From a checkpoint of a small mixture-of-experts model trained on Wikipedia: 13 layers, width 224.
Below are experts of layer 7 (counted from 0) of a mixture-of-experts language model. Rows are named router (the router's row for the expert) and show model dimensions 112-223. Each number is 128 + 24 x the weight over its row's rms, rounded and kept within 0 to 255. Numbers have three digits each.
After each expert's rows: "comes after" lists some tokens at least twice as common just before its tokens as in all text. This comes from a sample of Wikipedia text that the model never trained on. Tokens count by the router's weight.

# expert 3
router:132132082094151119114108111094102116133124170135142130135124179127145120114120119079148086146101138113094102151098092128151124116126112140110149115133127140126093090117138159150091141143148157153105151104135142153141134137145095082136111092116158093103152104142155112145098142106108148106163113118102090147164111091138110107133089122141
comes after: " |", "|", ";", ":", " (", " on"

# expert 18
router:129115108105106164125112092077104091118142104107116141143131164140078105118118128156126148131117115151133155145137141111118071124193111091125140121097153122171127150128109153156147118085127121118121130102143172160130134130160122157103136089121136123133110169179146105089101180168180154166133106140128157106187125142103085127108090172113
comes after: " |", "|", " (", ";", ":", " by"

# expert 38
router:142154116159098135137138077120161189133142151088156103150130128116172124163104115117142157087160137145099142135096082155119106141107098147120108090102127155120138187146149144097121114128148161119133145109101151094098140147107143164156109124134153145150128147096137143136166078113160111154148161133146119106140131172093134159139092118124
comes after: " K", " J", " R", " H", " G", "j"

# expert 7
router:127148160090159123110085140171103109105098115130106086146122101118144174112144119134098103130124148161121086157141122143077097153103131104135070145152128141107105126116083130110099153103119154151088145108132154152126131147141121146115122124145100127120123138150141086101121142084122104151127123115154107138118157143164141096142106159155
comes after: " ", " 0", ")", "%", " 1", " —"

# expert 11
router:113115132161160180098127095096119167148113168131109109088146101129095094111100118131175132165137144180123134141129121122147151141119151149119126187155144122120113119140133096129163115143183173155122121159154174164117123143113139145138182111115132111148140105102127095112116100138112123106144127155117104127103144107115120100109178079117
comes after: " the", " p", " f", " l", " g", " ch"

# expert 29
router:117097133095122159173134162128112082141120092114105139153118105110110110104146132102116131125148136119127095096117101133121133154104135166129141137155077102147136090124097137106082120169117126113172097131146138149178088141108125118158150128185155127158065126161092108126086124107122101141121137161137158114110108120107109120153121170152
comes after: "\n", "-", " Born", " Coordinates", " Location", " by"

# expert 39
router:157136180069117098166106164144169076121130143102147126124146144170128099140117133122134146142165134167147092154146165119095100143164101117148147125109086103145103138116093152094135168130132126159143122121115141152106100133170133130104143129124070140118125167167171152127084124125128106181145123142112139113110135105179106102102092148122
comes after: " |", ")", ".", "==", "\n", "==="

# expert 19
router:161092111115146141157143136099146173158105082112145123151121181122125116123130097103185115109084123117161144157153125120116165072123132130087164112103138102145105111136125129146157160149107100152152084108161124127107157140105158117108169126154127113145099107140156136195153156154110092115113121197126122140098154136176118117148143146112
comes after: " the", " a", " his", "'s", " The", " their"

# expert 10
router:125133105151100121111143118089129155136145081163134149142099127140111136097112091108172129141096147155111090065118126123122115127144127123142130102124160136139125102110149151130148119111124122099117100083089189104113133129090108091129112149112136103138100126142128125127112127149128115145103134125127101121133135177113142123135047161124
comes after: " \"", " I", " T", ":", " The", " ("

# expert 21
router:099073125170142135093113152118147131133141130153085148127117126107140118106146098099160112151147135120134112105131115110119137172154121119102126103115146164115109128134121124133104125082137137109155162130119109114091133119169139145155137121141129128139133126115167122207140157156141143129130131149114161153171156150085108163113102129105
comes after: " P", " V", " C", " D", " S", "V"

# expert 6
router:152136122127120138134117102183121165115157126091177111111129115128141121149100094110133120126117120114125128083150120100150157109128116123112119130083156133138167137173142153135129153134107152122164084107092155105076139122110145133133167096116144165081136111113137134154185135168119129176155154152132146108123172157113116196124103148111
comes after: " w", " s", " he", " was", ".", " that"

# expert 4
router:093121131121078067123145151109118094139156130164120115171102188107143148111116165128127097127141176101132141178097125144145099154119127103095165108164116164116137156133129117136138136150103155140142144187141131128106138142135137108164119102122179132119166097145140102154103136115102142117128104137104109121147120135135077148142159138103
comes after: " in", "–", ",", " (", "|", " 18"

# expert 32
router:124147194109130136129120146163105054116119115146115169127097134154150142143150154114137134116138119175123095117123126113151126132148074124125156127144113116138090096118074133116133113161132154117137121163106138174118137121091128133149107149094122114123095161149140091111072111121124105139160108115113114106181093095126141141152122117136
comes after: "\n", "-", ":", " Family", " Order", " Animalia"

# expert 2
router:127099144117120136133126132103108101093130145120115142126110172112119130136150114118097155135103129133148150123122117089167092090161143128137099118130104102141133135144135128163097119140117156150099178110159122128114174140151107106120078101131130095121087117105144116132095131128174173124125131055112122108156140142145096152152135179129
comes after: " |", ",", ".", " 1", " $", " ("

# expert 20
router:114098108133104119121115158118088145167133100158137185142135133123092143118100141118126123120133153117136151094104122132122115171117099085162162126079124122132165097149092117152126106094135086151116091147132162131161136155133150105116145116128147095123125150181164104117129152150153160134142145130126122109122117091132152077137163127121
comes after: " (", "\n", " \"", "-", " of", " and"

# expert 33
router:120139158152127172131104093096086095093123150128112142128151128132092165136193145127089106130139138129146124145103131124126168166106185135144122131139090115187156102124113121150145106139147097132131158135103175109104115080096135116154136138118101116118133155142117143101107169145131151152139125135116145120161112178085162139132082157138
comes after: "\n", "\n ", "==", "%", " Win", " ="

# expert 23
router:127119147171113118102126118148094141113135179094133092117070156125150071139101165179098139127088127098080135122177140096118085150134133108132142162112095132144167107141160133093132094146124163137086152135122134142177115132127127130132176100122084120148116146166127102064140153129135137153159132126131130151147157102102114103147202158116
comes after: "-", " the", " a", " (", " in", " and"

# expert 9
router:134108122182158170093128145092137145145116184083124087117157130135123104107122173162150163131121150100121137166112151116138115142112142147113136142117157159143170123135102153119185136101146111108109125134134098150151155077159105150112173151151144127134152119127163128107092144131151095118111133162100099116115107129114092090172198091123
comes after: " C", " the", " A", " a", "C", " National"

# expert 31
router:151177167141128099132154097164167168155102125131164125153136102108116118121103152126137128124168129132149139110147138162140136113098099148089137132097120115143170153142117130127159114108162160124143123136121132119143143151144157126115131142163121144116161102081091139143180132086152154147133152133117110129144104119133146149133148099088
comes after: " m", " b", " r", " t", " h", " d"

# expert 35
router:144171135145089119125128098143151153139166121163130101150113134111152111137107136128119153129150123091085188125088099160121104124125141169122121133169104128120157178174070097146161156079128149143114124159094113098113169129122144131139101148125119134138121082100091156164147080103144148092138184119118107131114127101090173123160142133134
comes after: " M", " S", " L", " N", " O", " Y"

# expert 16
router:140155113113112137124141192136161091143090146154136136125123095119144114132148133130105134108126118115159131098130137137117144119117124161126148089109117115107146101143124136096123118157114134126093166094119106146188091162129139134119152112133106103129076138114125136100107110094117101130102129148127132111144102098183163129139193139154
comes after: "-", " D", "D", " Form", " •", "d"